Weights of a small mixture-of-experts language model, trained from scratch on English Wikipedia: width 384, 64 SwiGLU neurons an expert.
Below are experts of layer 3 (counted from 0) of a mixture-of-experts language model. Rows are named router (the router's row for the expert), gate (a neuron's input weights, with its number), up (a neuron's input weights, with its number), down (a neuron's output weights, with its number) and show model dimensions 192-287. Each number is 128 + 24 x the weight over its row's rms, rounded and kept within 0 to 255.
After each expert's rows: a language model's description of what the expert responds to. This comes from a sample of Wikipedia text that the model never trained on.

# expert 48
router [172 173 123 113  96 117 144 101 127 135 146 195 152 185 134 134 126 146 111 123 164 123 117 162 164  85 110 136 115 152 131 119  87 115  82  96  90 156 164 111 172 153  97 124 123  95 132 106 103 131 121 160 130 122 120 107 147  91 126 158 116 151 140  91 128 158 134 105 123 152 135 105  97 134  96 111 137 125 160 128 166 152 142 146 173 160 121 131 160 143 158 100 158 136 134 111]
gate0 [140 121 143 119 164 152 134 160 160 114 109 182 130 131 134 157 107  88 101 123 120 105 131 129 100 116 100 149 110 152 112 141 185 150 130 121 106 113 108 145 136  94 105 121 116 102 154 112 126 128 117 107 119  90 142 134 112 104 131 138 115 125 105 161 124 124 109 149 134 120 135 106 110  77 159 123 130 115  79 130 140 154 153 167 103 102 118 150 116 111 124  98 163 178  89 137]
up0 [132  80 136 121 124 128 175 115 162 117 124 116 135 132 161 122  85 128  48 124 150 135  77 138 178 131 122 156 136 161 143 124 126 146 181 115 145 123 147 116 178 122 124 144 124 111 140 101 152 175 149  98 113 148 145 107 151 148 154 117 110 146 172 119 120 132 118 141 139 115 131 160 135 103 138 149 111 104 157 103 158 112 163 115 117 141 106 105 145 138 134 109 164 114 136  87]
down0 [118 183 113 108 160 145 158 123 137  82 179  52  95 151 153 110 142 135 122 147 146 155 100 114  91 109 133 133 156 142  88 149 142 125 115 101 107 104 176 124 120  89 108 145 115  84 138 123 108 119 120 117 140 112 180 148 170 180 132 119 137 120  86 105 147 122 160 131 150 148 129 140 130 145 127  85 104 118  96 122 106 139 117 121  98 156 103 144 107 136 137 104 131 117 143 102]
What it handles: Infobox field colons. Colons ending infobox labels such as Born:, Country:, Coordinates:, Died:, and degree numbers inside geographic coordinates like 27°.

# expert 33
router [150 147 139 124 124 119 148 104 126 105 168 102  99 107  81 134 163 128  72 138 107 137 119 141 105 110 169 143 139 125 150 109 151  96 120 146 131 124 101 116 138 121 138 136 100  99 133 170 150 139 107 143 143 153 126 155 120 158 120 110 160 111 161 153 181  91 117 130  94 137  75 171 138 128 147 107 142 162 125 131 106  75 140 103 130 144 114 114 119 162  62 127 140 101 146 124]
gate0 [156  99 129  56 166 108 100 133 125 107 137 140 105 108 110 156  48 153 173 102 154 113 122 162 103 117 123 129 147 121 163 134 150 101 157 100 138 162  90  93 111 110 121 131 149  89 166 106 131 105 140 122 124 100 143  73 164 145  92 111 102 134 167 126  96 108 130 151 109 127 135 140  99  65 141 117 111 152 147 153  79 143 116 110 104 133 127  98 106 112 122 139 112 135 118 103]
up0 [137 110 130  97 125 120 154 138 143  87  97 104 152 135 127 160 131 174 144 125 192 122 100  98 142  95 106 103 155 160 122  82 100 130 152 112 121 126 134 104 135 140  92 136 122 120 118 120 146 134 132 139  83 111 111  91 106 138 165 167 192 179  86 130 132 129 127 124 169  93 156 134 112 176 134 166 168 127 157 137 158  95 139 119 136 153 194 122 172 114 129  99 145 134 118 167]
down0 [138 172  84 122 150 114 148 126 169 158 164 180 164 141 107 126 114 120 146 113  91 109 141 113 128 126 157  98  96 131 173 122 156 176 114  82 155 144 108 151 126 143 111 117 141 102 133 129 183 123 150  98 126 159 140 155 138 156 126 129  94 108 129 144 175 127 117 110 153 114 173 140 154 110 144 135 120 144 113 148 140 121  82 141 127  82 108 130 142 149 114 112 128 131 122 111]
What it handles: Nationality and place adjectives. Nationality or origin adjectives before a noun, often after "the" or "an": American, English, British, French, U.S., local, Hindu.

# expert 58
router [139  71 162  99 133 115 142 133 145 142 117  75 120 130 146 152  96  95  88 156 110 126  76 111 112 121 132  96 129 161  89 150 160 101 150 149 110 150 129 134 182 126 152 125 125  97 130 147 153 113 132 155 134 142 109 116 101 116 139 117 113 175 140 148 131  89 143  88 122 164 135 168 108 130 135 135 119 124 140 135  90 122 131 120 105 129 150 139 133 133 136 187 150 157 130 127]
gate0 [ 91 179 108 181 140  95 136 142 125 102 125 138 148 107 100 151 144 111 110 131 150 170 107 121 110 131 132 114 156 124 144 131  98 137 125  65 115 123 129 129 138 131  86 115 117 133 110 135 185 136 146 144 173 112 137 140 114 116 101  95 136 149 136 124 126 117 161 126 103 132 160 124  98 188 136 155 139  95 119  99 138 107 129 131  98 120 129 116 104  96 153 158 160 113 128 123]
up0 [180 136 130  81 125 142 137  67 116 142 109 111 131 162 143 120 137 136 142 109 105 133 120 162 148  90 124 112 116 138 172 187  95 135 167 105 117  99 140 147 148  83  91 145 113 131 152 164 169 141 164 142 116 128 117 104 178 142 132 138 124 144 136 119 127 127 165 123 145  76 108 118  90 114 102 135  64 103 152 139 148 139 153 115 123 134 121 120  64 133  99  90 123 120 102 174]
down0 [124 119 117 103 124 135 132 133 118 132 123 119 138 150 126 131 157 205 131  92 121 113 122 143 123 114 173 126  87 125 135  97 130 145 103 139 156 142  61 134 140 118 149  96 159 143 122 157 128 127  91 103 116 110 134 153 204 167  99 113 158 130 138 138  92 100 179 122 136  93 148 146  91 127 124 130  93 115 144 138 124 156 105 129 152 111 146 132 121 152 105 189 115 107 125 105]
What it handles: Comma after phrases. Words carrying a comma that ends an introductory phrase, especially years, months, dates, "season,", "However,"; also pipes in climate tables.

# expert 9
router [146  93 113 124 162 152 138 113 156 104 102  67 143 117 115 174  97 128 119 158 137 140 101  90 109 131 118 149 115 143 102 110 133 168  94  83 193 121 145 107 111 139  97 141 137 136 157  97 140  85 108 158 112 133 134 121 110 119 124 103 128  97  96 108 132 138  87  97 157 109 101  99 116 118 158 110 120 150 112 162 135 140 136 103 100 161 112 116 151 114 117 113 115 109 142 155]
gate0 [117 104  95 123 150 150  79 108 111 129 135 154  98  81 131 136 179 114  97 136 116 136 148 153 157 114  93  73  89  71 158 122 137 126 177 101 126 111 153 139  90 115 160 175 123 116 164 121 126  82  90 122 132 109 101 137  75 120 116 141 124 128 150 133 101 142 111 109 128 166 118 122  94 118 121 111 100 137 179 124 125 108 125 108 131 160  99 139  90 174 124 132 119 145 169 137]
up0 [126 111 150 102 136 138 134 146 156  80 117 131 136 115 110 128 159  74 142 169 160 137 118 139 157  84 137 124 103 123 136 146  76 115  57 118 161 126 132 131 109  95 120 129 114 109 109 122 108 126 125 125 111  97 113 143 143 122 168 115 128 129 142 136 116 161 138 105 107 145 154 123  98 127 111 153 132 151 130 151 121 118 142 124 155 111 136 112 131 123 108 101 150 119  97 132]
down0 [106 141 148 176 158 153 152 114  85 152 158 109 109 124  90 119 147 136 181 130 129 126 115 113 118 121 121 134 110 127 140  89 164 124 101 104 156 126  92 112 105 117 156 150 134 136 101  95 143 125  90 159 118 141 130 128 125 124 118 125  85  81 106 129 130 133 104 110 125 117 123 139 121 142 137 130  75 116 141 176 177 132 110  94 111 139  76 123 146 125 152 149 149  96 148 158]
What it handles: Clause-linking conjunctions. Conjunctions opening a new clause after a comma or period, such as but, when, while, after, during, until, and table cell separators.

# expert 6
router [ 61 134 118 134 119 129 155 124  93 158  97 143 115 104 131 134 130 133 123 130 110 115 122  88 118 179 142 164 132 142 153 108 157 112 134 121 164 140 119 111 127 134 163 165 120 158  89 138 140 100 127 132 121 135 108 153 109  93 139 114 111 119 109 135 117 139 152 115 133 113 128  92  78 109 118  89 103 173 170 104 128 134 134 155 103 123 144 128 135 115  86 144 152 133 163 115]
gate0 [139 147 149 168 117 145 137 190 131 149 154 113  96 132 131  91 106 130 135 150 145 171 107 146  99  91 142 112 114 137 166 114 149 134 136 148  85 168  99 124  96 142 145 125  93 115 122 151 135 154 100 106 116 160  99 154 101 100 122 135 122 137 126 150 100 167 128 158 122 147  72  85 136 143 109 129 104 161 101  98 178 128 175 127 181 124 147 125 130 139 164 112  97 111 114 107]
up0 [145 125 148 139 123 128 102 103  97 116 144 142 159  81 119 130 148 128 124  74 116 143 149  79 143 133  99 103 147  73  88 155 148 109  95 107 113 143 119 147 108 118  96 124 118 112 112 113 118 111 143 157 116 139 101 134 122 137 143 128 127 131 104 133 146 132 122 130 108 129 158 126 131 169  92 169 139 133 112 117 116 115 116 129  98 132 106 156 104 115 135 159 110 188  91 177]
down0 [131  99 171  90 137 116 109 151 139 107 107 158 140 139 122 148 120 148 142 139 136 131 168 145 119 109  88 110  73 156 146 131 141 152 138 115 121 151 114 110 107 170 120 108  90 153 156  98 137 124 133 136 145 148 174 120 113  82 133  80 122 101  99 137 142 125 129 141 143 127 125 152 153  77  97 168 149 125 165 146  93 144 122 118 133 122  98 133 130 130 138 132 118  96 120 130]
What it handles: Word-initial consonant pieces. Opening fragments of longer or rare words and names, often in biology or tables, such as sp(hincter), Le(hnhausen), advis(ors).

# expert 50
router [129 130 132 141 102 145 152 109 116  87 118 178 124 124 111  83 114 105 143 117 110 158 103 138 148 125 148 140 138 160 131 115 153  97 129 175 125 141 138  97 141 132 152 135  64 106 112 111  83 107  91 110 128  96 115 112 121 106 150 114 136 116 121 131 100 158 107 156 172 150 165 105 127 139  92 132 137  93  96 102 119 126  88 116 108 126 162 133 117 116 134 142  70 108  94 146]
gate0 [107 122 102 105 145 108 127 136 148 162 132 132 116  98 110 128 106 165  74 119 107 157 116 131 145 128 136 100 147 121 115 145 138 131 149 139 192 151  84 123 122 115 141 180 109 136 170 115  78 107 121 130  91 130 132 147 141  77 128 101 105 101 140 138 160 114 134 153  98 129 123 121 137 136 175 149 111  99 117 133 130 103 121 149 129 114 124 103 132 140 119 134 133 109 112 118]
up0 [ 99 128  99 107 118  99  81  94 132 117  97 166 150  97 136 100 145 162 121 124  92 134 130 124 134 122 132 138  89 103 112  96 140 110 131 132 127 142 143  96 108 151 147 178 117 107 154 135 114 101 142 153 104 141 178 117  80 115 107 110 162  82  79 118 167 125 118 135 116  83 138  42 170 152 152 143 196 116 175  96 124 153 126  93 112 160 130 105 110 110 149 110 121 123 100 125]
down0 [106 148 133 128  91 119 104 126 117 102 142 123 168 122 156  98 123 133 110 133 130 110 122 150 121  96 123 114 160 149  98 137 115 111 156 110 145 136 142 143 123 134 141 136  98 124 118 108  82 117 128  88  86 124 125 175  95 113 123 152 142 165 137 124 107 156 160 130 131 111 142 151 117 130 158 136 130 117 149 125 116 140 105  92 134 114 122  85 128  89  87 133 154 130 146 141]
What it handles: Day numbers and months. Day-of-month numbers and month names in dates, such as 24 September, 27 January, In July, plus times and small table figures.

# expert 34
router [125 143 112 104  90 133 160 137 169  78 149 113 120 144 101 154  65 125  98 157 156  91 135 147 165 106 125 144 117 123  85 140  75 145 100 161 137 151 108 149 122 144 133 141 152 128  88 133 143 171 146 137 132 109 119 112 140 137 139 107 116 113 130 113 127 114 135 165 115 100 108 172 152 104 102 137 131 138 140 169 102 142 147 181 129 129 113  87 124 130 135 125 156 154 145 108]
gate0 [102 180 114 147 159 126 102 213  87 112 153 158 143 128 119 135  56 102  82 162 123 128 118 144 133 114 169 173 134  98 106 126 153 161 109 124 112  78  93 134 150 177  94 123 137 106 113 145 118  96 102 149 167 146 113 128  84 132 135 143 132 132 122 178 155 102 124 147 115 135 137 113 151 122 104 155 150 105 135 122 139 128 100 161 140 103  94  87 138 110 132 118 113 158 171 129]
up0 [142 128 109 116 109 141 130 154 140  82 154 130 135  85 126 126 112 141  68  96 153 114  92 162 137 139 133 111 152  82 110 121 107 131 112  99 122 101 115 122 118 124 124 116 131 117  89 138 110 133 102 158 143 136  93 121  99 136 164 146 174 112 167 118 120  81 134 143 139 110  83 113 100 110 156 143 158  96 155 159 112 132 109 103 114 135 129 108 162  98 140 144  95 154 113  97]
down0 [129 118 144 130 127 141 166 134 138 122 168 129 128 121 102 105 112 179  97  76 125  74 115 144 133 127  89  81 173  69 100 114 132 159 150 149 115 131  78 119 146 111 182 134 153 129 161 123 119 110 106 132  93 160 150 122 136 149 141 174 125 146 133 154 106 130 115 133 123 159 154 108 139  89  96 105 139 139 106 152 133 137 136 114 129 163  89 114 117 117 114  89 150 120 183 188]
What it handles: Capital name initials. Single capital letters or short capital pieces starting a split proper name, often surnames and taxa, e.g. "G|iedrys", "P|ilmatueia", "S|phingomonas".

# expert 11
router [ 59 152  77 144 119 138 152 111 162 127 109 150 139  95 138 126  96 121 140 176  87 120 150 160  93 123 182 131 159 168 152 171 127 115 125 113 160  93 158 141 102 146 106 151 120  91 134 117 165  96 110 134 184 143 123 105 119 129 120 133 123 153 144 117 152 122 100 143 119 145 135  94  90  88 118 130 120 127 173 128 151 141 114 112 141 176 149 148 103 107 145 137 167 132  85 160]
gate0 [100 114 128 131 103 144 136 187 123 129 157 164 167 129 138 154 109 152 168  80  87 132 140 147 125 109 119 131 119 132 159 131 128 138 126 130 115 137  94 168 144 104 145 154 149 145  89 126 117 125 170 154 137 121 147 115 128 166 138 147 149 151 154 135 136 136 127 111  98  77 142  92 139 125 150 146 151 122 130 140 154  99 144 126 122 164 108 153 140 112 116 104 126 141  69 153]
up0 [139 110 166 138  90 120 165 164 160 169 167 148 180 127 148 140  82 146 107 110 145 168 125 118 143 145 151  68 114 119 107 146 127 110 122 142  92  96 148 186 153 127 163 151 128 130 162  93 140 162 132 134 135 151 130 140 127 110 131 155 177 105 101 157 108 129 114 101  74 138 134 114  92 120 154 108  94 124 133 147 158 127 129  92 109 160 146 123 122 101 136 122  95 138  74 165]
down0 [133 123 161 127 160 136 155 154 117 127 132 144 116  99 134 120 112 158 103 156 155 169 129 122 157 102 139 119 145 111 124 135 110 156 130 118 116  81 101 109 157 142 107 115 142  90 118 148 141 123 145 146  92  96 126 167 101 117 133 153 128 151 156 127 147 126 159 121 140 144 125 152  48 100 111 136 126 162 120 115 159 143 126 102  94 156 134 155 177  91 159  82 120  97 116 145]
What it handles: Role and "as" words. The word as after played, served or known, plus role nouns like time, part, role, position, period, and become.

# expert 52
router [106 141 100 142  97 162 131 158 135 130  75 144 121 152 164 148  95 124 129 147 135 101 134 115  94 136  71 164 123 120 116 113 122 136 128 109 137 117 166  95 134 167 152 110 133 151 120 160 126  87  75 126  96 162 124 150 180 146 146  86 117 129 105 188 146 108  86 104 161 147 108 105 139 113 126 143  85 104 181 156 117 153 120 130 143 124 131 137 104 172 136  88 114 161 162 112]
gate0 [134 145 132 148  93 151 144 227 131  92 103 152 140 135 122 133 137 145 134 123 116 126 135 113 182 128 112 149 125 124 138 136 160 107  88 129 155 100 119 131 117 150 131 137 111 100  75 116 137 141 112 127 146 139 169 123 109 168 145  98 107 104 118 125 119 102 151 101 114 129 120 134 107 121 144 114 104 103 104 127 123 140 138 126  95 166 145 157 108 126 161  89 135 111 138 129]
up0 [109 139  87 164 107 150 111  48 103  88 122 122 160 117 168 142 143 111 137 128 140 136 143 146 161  58  93 140 113 129 126  89 133 119  96 126 149 145  86 120  92  81 125 133 115  98 100 132 118 122 101 140 121 152 138 169 146 131 157 111 120 136 134 154 128 133 124  98 139 150 115 136 121 136 103 129 124 191 118 161  90 136 134  98 154 141 110  86  90 115 163 104  95 129 127  71]
down0 [127 106 113 137 143 147 103 171 109 119  99 158  98 163 166 122  97 125 108  71 130  53  96 140 140 141 115 130 154 151 124  70 126 129 124 119 156 109  80  92  99 136 144 152 115 159 123 140 139 102 110 103  80 104 117 118 117 148 118 129 168 103 133 134 100 131 123  92 136 135  82  66 145 133 112 116 102  83 154 158 160 160 156 119 108 111 201 161 144 145 128 157  64 158 147 105]
What it handles: Prefix-like word starts. Opening pieces of split words that look like prefixes, such as un, dis, re, rec, non-, self-, e.g. "unp|owered", "inex|pectata".

# expert 43
router [151 113 171 147 117 123 155 115 116 123 112 169 155 100  93 120 154 163 144 125 121 155 137 111 147 126 129 132 163 167 125 135 160  80 123 129 124 133  97 111 133 150 132 156 158 128 104 113  97 130 146 130 155 132 119 150 170 141 135 124 120 161  89 161 126 118 146 156 101 135 108 105 105 122 177 126 155 129 117  68 124 143 129 107 129 128 125 137 100 118 143 155  94 144 124 143]
gate0 [ 64 126 135 155 126 131 103 215 179 127 111 117 107 126 138 154 107 176 152 170 148 129 135  86 119 166 166 125 110 171 115 106 110 155 118 128 180 120 120  94 166 108 134 115 165 106 157 131 105 115 102 159 132 145 122 102 110 118 132  87 146 128  95  72 139 126 120 136  97 162 174 136 115 181 136 110 160  92 121 138 124  99 139 150 111 110 163 137 126 146 113 124 119 125 149 111]
up0 [111 144 112 109 147 144 139 110  88 123 108 129 138 164 130 111 139 123  93 116 118 130 154 151  95 136 134 138 133 126 112  98 126 130 100 150 102 100 161 154 111 110 132 112 161 120 130 106 105  74 156 103 159 172 110 143 111  90 109 133 123 118 140 143 167  76 144 117 165  91 118 159 122 142 119 141 139 109 121 137 144 128 138 134 111  98 120 143 148 116 159 162 104 137 138 102]
down0 [104 115 116 159 102 168 130 119 138 103 140 124 114 123 128 122 184 103  89  66 108 116 117 169 127 151 141 141 174 154 124 131 127 143 159  93 111 132 149 165  87 134 131 128 100 164 122 124 117 120 126 161 133 156 161 141 131  98 153 128 110 104 129 133 127 180 154 113 141 103 141 101 123 111 138 116 145 151 125 103 134 130 161 120 125 118 153 118 144 133 139 117 126 163 137 155]
What it handles: Two-digit numbers, apostrophes. Two-digit numbers in tables and minute marks such as 48', 64', plus apostrophes in Hold'em, Qur'an, Dean's.

# expert 38
router [162 106 155 110 128 144 115 111  85 159 120 181 138 128 106 147 139 131 144 116 162 147 137 155 100 150 129  89 118 146 167 130 160 129 102  94 143 141 123 152 133 148 139 158 140 147 113 124 118  76 160 107 142 133 177  96 152  94 143 174 177 123 134 146 120 132 158 111 132 158 109 128 138 131 103 146  97 106  85 119 120 115 127 162 140 126 114 110 140 124 135  83 163 112 109  92]
gate0 [137  84 131 129 135 139 116 153 108 134 167 126 110 112 139  86 135 109 105 155 149 115 106 121 130 131 119 168 145 148 117 130 164 130 182 123 163 171 113  95 128  96 133  81 143 128 144  99 127  98 107 144 105 141 107 111 140 112 146 105 172 136 112 193 125 132 169 173 158 167 127 178 115 137 141 156 147 101 141 127 121 163 164 104 150 143 164 172 130 134 123 119 104 140 103 106]
up0 [148 124 162 130 100 144 140 108 127 116 144 121 145 115 110 115 118  97 134 151 113 127 130 118 154 105 145 105 162 145 148 170 146 143  65 101 140 131 130  81 118 125 133 118 121 105  98 143 155 147 130 109  84 108 132 147 126 141 126 186 194  58 108 150 123 108 151 137 116 161 149 129 148 137  98 113 138 170 129 106 152 119 155 140 148 139  82  93 158 136 100 103 163 143  94 149]
down0 [ 90 166 163 138  99 158 125  95 132 115 179  96 140 114 129 146 150 134 163 134 160 125 176 123 127 147 136  80 117 139 161 128 149 128 116 145 112 156 146 149 133 100 170 108 131 114  75 143 177 114 134 102 117 116 162 148 147 143 104 115 137 145 110 167  91 122 168 106  96 153 137 159 133 143 109 133  96 153 166 125  95 148 160 128 118 159 151 128 129 113 131 110 137 105 102 116]
What it handles: Table row-start pipes. The pipe opening a new table row after a line break, mostly in stats tables, and dashes opening list items.

# expert 55
router [ 92 134 136 131 136 112  86 131 155 165 116 122 101 115 164  61  98 105 167 164 148 185  99 180 156 127  90  99  95 147 148 105 135  96 117 135 139 129  89  81 127 120 112 116  64  96 137 103 167 161  91 124 141 109 143 118 114 115 168  93 119 128 148 102 115 149 119 135  92 120 111 132 125 127  46 118 138 104  97 111 165 115 122 144 138 152 117 146 130 142  98 103 122 119 153 107]
gate0 [ 88 180 102 141 116 144 131 153 114 138 130 143 108 125 135 140 188 167 137  90 139 129 142 135 171 123 120  67 159 100 126 132 161  99  83 140 169 154 119  97 147 103 140 121 130 110 150 116 134 172 128 116 122 162 173  88  80 151 130 134 150 118 127 139 139 102 127 133 115  91 132 129 147 159 147 141  91 130 128 112 126 118  51 128 119 105 146 117  91 155 161 142 132 158 126 127]
up0 [133 106 152 121 153 141 112 138  98 117 151 127 113 126 125 126 132  75 107 147 117 101 135 134 106  99 135 182 106 141 178  98 123 140 157 125  89 109 138 102 134 135 124 107  96 136 106 141 128  95 132 131 122 124 114 116 148 132  88 153 143 140 172  92 105  93 107 142 151 134 116 122 136 141  96 123 147  89 126 154 130 128 152  96 121 134  88 106 149  98 106 116  94 135 156 127]
down0 [ 99 138 152 151 120 142 112 162 138 160 146  89 145 126  97  93 121  93 127 112 134 114 105 137 109 103 147 169 103 129 122 137 119 123 149 126 172 103 154  64 130 147 166 111  88 131 106 156 175  88 156 115 134 115 104 131 170 133  96 128 142 104 142  99 129 138 125 121 160  68 150 147 121 126 118 122 154 109 119 133  96 120 148 101 108 130  90 149 166 111  62 143 132 135 141  98]
What it handles: List dashes, modal verbs. Line-initial dashes opening bulleted list items such as schools, places and fields, plus modal verbs like would, may, could.

# expert 7
router [144  97  79 127  91 120 142 119 135 101  95 120 141 129 163 135 173 160 109 122 134 116 116 113 123 129 142 118 141 149 146 134 121 119 135 138 163 174 122 114 113 142 149  93  94 105  95 163  90 165 153 142 134 107  99 123 110 116 160 139 128 192 157 110  90 147 146  64 110 119 141 143  84  98 131 124 120 198 100 124 142 152 150 105 140 133 102  86 159 111 146 124 104  44 117 134]
gate0 [114 129 117 126 157 123  95 138 160 127  99 131 129 138 170  99 113 119 103 105 126 107 137 110 151 139 130 108 165 127 107 138 138 156 130 139 160 138  99  89 130 183 110 107 136 141 115 103 113 168 135 147  88  96  94 121 100  91 173 172 121  89 115 134 150 107 139 145 168 121 126  88  89 114 130 106 155  85 115 160 145 117 124 121 122 114 118  70 175  90 144 103 170 142 116 136]
up0 [158  84 190 130 139 101 122 151 125 129 136 183 137 119  84 153 118 123 178 152 127 148 146  77  88 142 185 146 135 136 118 147 148 100 132 105 100  81  97 131 145 152  96 121 151 135 149 102 133  75 102 100 158 161 144 171 132 144 130 124 170 154 159 126 162 114 131 117 141  97 117 114 135  93 184 142 112 131 141 136 101 130 159 137 134 128 181  96 124 144 130 161  78 101 129 134]
down0 [117 122  93 147 100 132 131  84 132 168 145 135 141 103 161 144 136  90 144 103 170 130 135 129 102 105 160 100 146 131 146 131 140 156  91 100 157 136 165 122  66 136 130 124 147 114  77 170 131 149 135 117 136 119 124 130 147 128  96 117 157  75 122 162 166 105 138 133  98 104 137 131 109 141 125 131 125 158 135  99 132 121 132 106  81 148 172 137  85 145 105 119 124 137 129 115]
What it handles: Closing brackets and quotes. Closing parentheses, brackets and quotes ending names, numbers or units, as in (Bradford City), (1.88 m), (6.39), "5033".

# expert 17
router [113 163 178  89 138 123 111 127 131 133 145 199 158 124 125  96 141 110 111  93 118 127 131 110 129 138 113 174 115  88 153  98  81 160 113 158 149 113 157  87 106 107 129 143 113  73 125 106 103  98 135 156 147 104 103 123 137 136 111 130 126 136 107 181 111 172 125 122 109 110 113 185 167 160 102 108 116 110 130 125  89 134 139 100 169 107 138 124 179 139 153 136 136 117 139 132]
gate0 [ 91 134  64 115 187 123 127 136  92  94 129 150  50 124 122 143 124 124 106 173 121  79 146 133 118 109 119 133 101 123 163 123 160 163 128  87 120 116 125 107 132 134 120 123  92 141 163 123 126 151 143 145 127 108 138 143 130 122 133 108 109 134 144 101 115 126 130 127 168 110  84 117 172  70 143 134 124 115 114 118 129 133 116 152 162 104 137 164 127 116  88 123 129 159 157 124]
up0 [145 111  87 135 142 121  91 144 139 149 112 105 148 147 137  90 140 153 128  99 148 120 135 135 185  95 134 146 185 106 121 104 175 142 104 127  90 147 127 126 156 114 138 136 208 152 158 153 100  66 108 116 154 118 114 153 125 140 169 133 142 131 146 102 123 162 161 109 125 138 109 122 121 150 129 123 107 143 178 136 109 143 141 125 124 117 134  99 102 135 122 144 141 178 109 125]
down0 [109 121 156 126 137 150 156 131 146 146 116  94 109 151 171 107 157  72 130 132 129 156 130  76 129 102 143 125 117 141 111 148 100 132 133 143 110 113 115 109 129  87  91 130 104 136 125 134 128 139 119 128 118 118  96  85 144  99 181 145 147 144 129 147 127 162 167 124 109 138 140 105 152  90 103 130 144 120 122 149 144 179 145 109  97 120 161 110 178  80 116 178 180 163 142 113]
What it handles: Standalone small numbers. Digits and small numbers in tables, dates, measurements and citations, such as 1, 4, 13 December, 3.99 km.

# expert 20
router [141 137 140 120 139  89  92 119  83 154 134  97 139  88 168 118 154 178 132 131 150 140 128 129 128  88 160 118 158 146  89 111 123  89 150 123 105  98 109 143 117  99 104 130 152 138 149 121 146 200 165 125 148 141 150 161 131 160 120 114  66 116 166  91  70  93 180 126 136 119 134 173 163 130 121 109 135 144 148 143 126 161 100 138 116 117 134 119 116 137 101 138  90 116  85 150]
gate0 [ 79 165 108 133 120 125 135 110 168 116 117 136 154  93  88  99 138 143  98 144 181 132 113 150 144 115 150 108 133 161 162 142 161 174 119 112 122 152 136 115 146 121 178 134 115 129 161 109 112 138 131 117 114  93 120 104 168 178 132 130 121 130 129  92 165 110 133 118 133 135 160 166 143 158 132 156  98 149 139 149 141 120 137 148 121 128 134 103 128 152 162 144 173 147  95 108]
up0 [152 137 129 108 137 123 104 157 103 126 102 115 144  68 113  95 110  71 127  95 121 121 118 102  92  96 132 135 169  94 118 139 143 145 104 121 144 141 148 116 125 142 124 122 122 138 100 125 128 128 101 145 175 154 133 157  95 103 117 140 104 133 159 172 136 121 197 135 137 127  88 109 122  69 108  65 155  97  89 124 134 104 132 108  86 100 144 131 130 106 104 104 121 123 117 158]
down0 [146 133 164 158 126 151 109 162 116 157 112 155  83 125 135 151 108 128 108 114 199 124 157 136 114 153 144 131 118 166 136 154 138 130 125 114 133 155 129  94 134 112 152 146 109 143  94 121 124 142  94 160 123 162 117 133  90 139 117 149 101 141  92 147 105 148 105 134 115 171 163 100 167 112 116 138 109 112 137 164 149 120 137 164  76 145 152  79 134 102 135 105 130 101  99 124]
What it handles: Indefinite article a. The article a or A and similar determiners starting a noun phrase, such as a win, a seat, another, new.

# expert 44
router [163  95 151 154 109 134 110  93  99 110 171 107 134 159 151 122 135 125 125 111 156 119 119  86 126  93 109 133 113 171 119 135 148 164 143 120 107  88 167 107 130 177 157 121 152 135 124 166 122 154 148 155 149 138 128 108 107 115 124 132 115 113 106 118 121 156 149  88 139 152 141 115 142 104 101 126 136  95 144 136 117 142 189 126 125 172 111 144  95 148  92 110 130 117 117 149]
gate0 [139 170 149 142 155 113 154 176 143 170 152 104 126 114 129 173 140 115 131 188  80 140 126 131  76 142 108 145 153 122 100 132 146 155  74 129 164 102 144 111 114 128 143  60 146  96 146 175 154 130  95 148 138 129 160  96 119 137 132 162 110 178 134 149 116  94 136 130 152 137  81 153 168 115 134 138 114 129 142 145 144 136 125 131 120 167 120 129 130 122 105 106  47 133 141  94]
up0 [134 148 133 183 104  96 170 149 117 147 135 146 120 149 162 161 121 122 106 124 102 156 118 127 133 130  95 118 136 140 107  97 139 144 145 157 111 162 126 137 161 105 146 109 122 110 127 128 101 158  90 159  81 135 113 121 110 105 150 115 121 146 147 150 190 161  87 115 122 140 110  76 162 100 127 118  49 111  96 129 142 134 153 191 102 141 110 137  95 174  64 133 146 114 126 101]
down0 [115 129 121 141 157  99 151 129 104 134 166 102 143 155 107 114 122 146 165 104 157 122 154 137 103 120 114  66 136 119 123 122 133 146 133 167  90  96  96  76 154 154 112 125 118 130 145 134 131 104  92  93 149 188  78 148 127 154 131 117  96  98 150 107 128 151 143 141 111 103 156  94 152 111 129 143 109  76 132 148 142 123 114 158 158 138  98 108 134 148 132 139 184 120  97 112]
What it handles: Titles and office words. Office and rank words in names of positions and bodies, such as President, Prime Minister, Chief, General, Secretary, plus List and Top.

# expert 42
router [112 159 144 140 116 153 113 117 110 125  87  72  94 138  91 127 118 133 138 106 114 145 111 120 123 174 115 166 134 120 148 121 146 122 121 117 129 140 111 130 104  99 155 108 135 119 181  93  99 133  72 114 124 176 117  98 101 124 106 126 121 141 132 126 101 149 120  85 147 138 145 155 177  80  98 184 153 122 144 112 116 122 116  99 111  91 141 130 102 125 102 170 137 121 161 153]
gate0 [130 144 127 100 142 151 140 214 140 139 114 127  90 118 139 118 122 133 144 115 137 121 122 159 115 145 130 220 140  94 118 109  94  81  94 128 113 119 109 127 122 117 145 122 126 110 158  92  95 122  48 156 119 139 118  84 127 164 143 128 131 160 119 158 119 148 124  77  95  89 142 149 124  85 122 116 118 123 142 101 146 122  99 130 132 138 125 119 126 150 127 148 128 122 118 150]
up0 [151 135  95 143 150  79 119 120  90 112 112 186 129 110  99 117 130  75  98 103 133 161 127 129 128 102 164 100 151 161 108 121 130 146 144 180 120 127 120 130 123 118 118 111 119 129  79  96 157 137 152 142 142 120 150 181 124 155  86 118 133 123 148 130 142  68 139 122 120 138 152 158 159 122 131 168 142 144  83 112 129 135 109 135 148 110  87 149 188  73 138 128 159  98 122 161]
down0 [165 116 126 137 104 126 127 122  83 103  73 147 192 106 133 136  86 151 118 185 148 119 100 151 145 103 117 132 118 112 157 127 122 148 132  90 115 129 134 146 119 164 106 106 123 121 122 109 129 154 120 117 116 129 121 140 143 117 137 112 147 115 117 152 102 111  80 120 139 140 137  79 126 122 130 134  88 153 126 129 120 143 177 103 161 148 121 128 156 120 113  92 124 103 105  99]
What it handles: Colors and medal words. Color and metal words starting names or medal entries, such as Red, Gold, Silver, Black, Green, Star.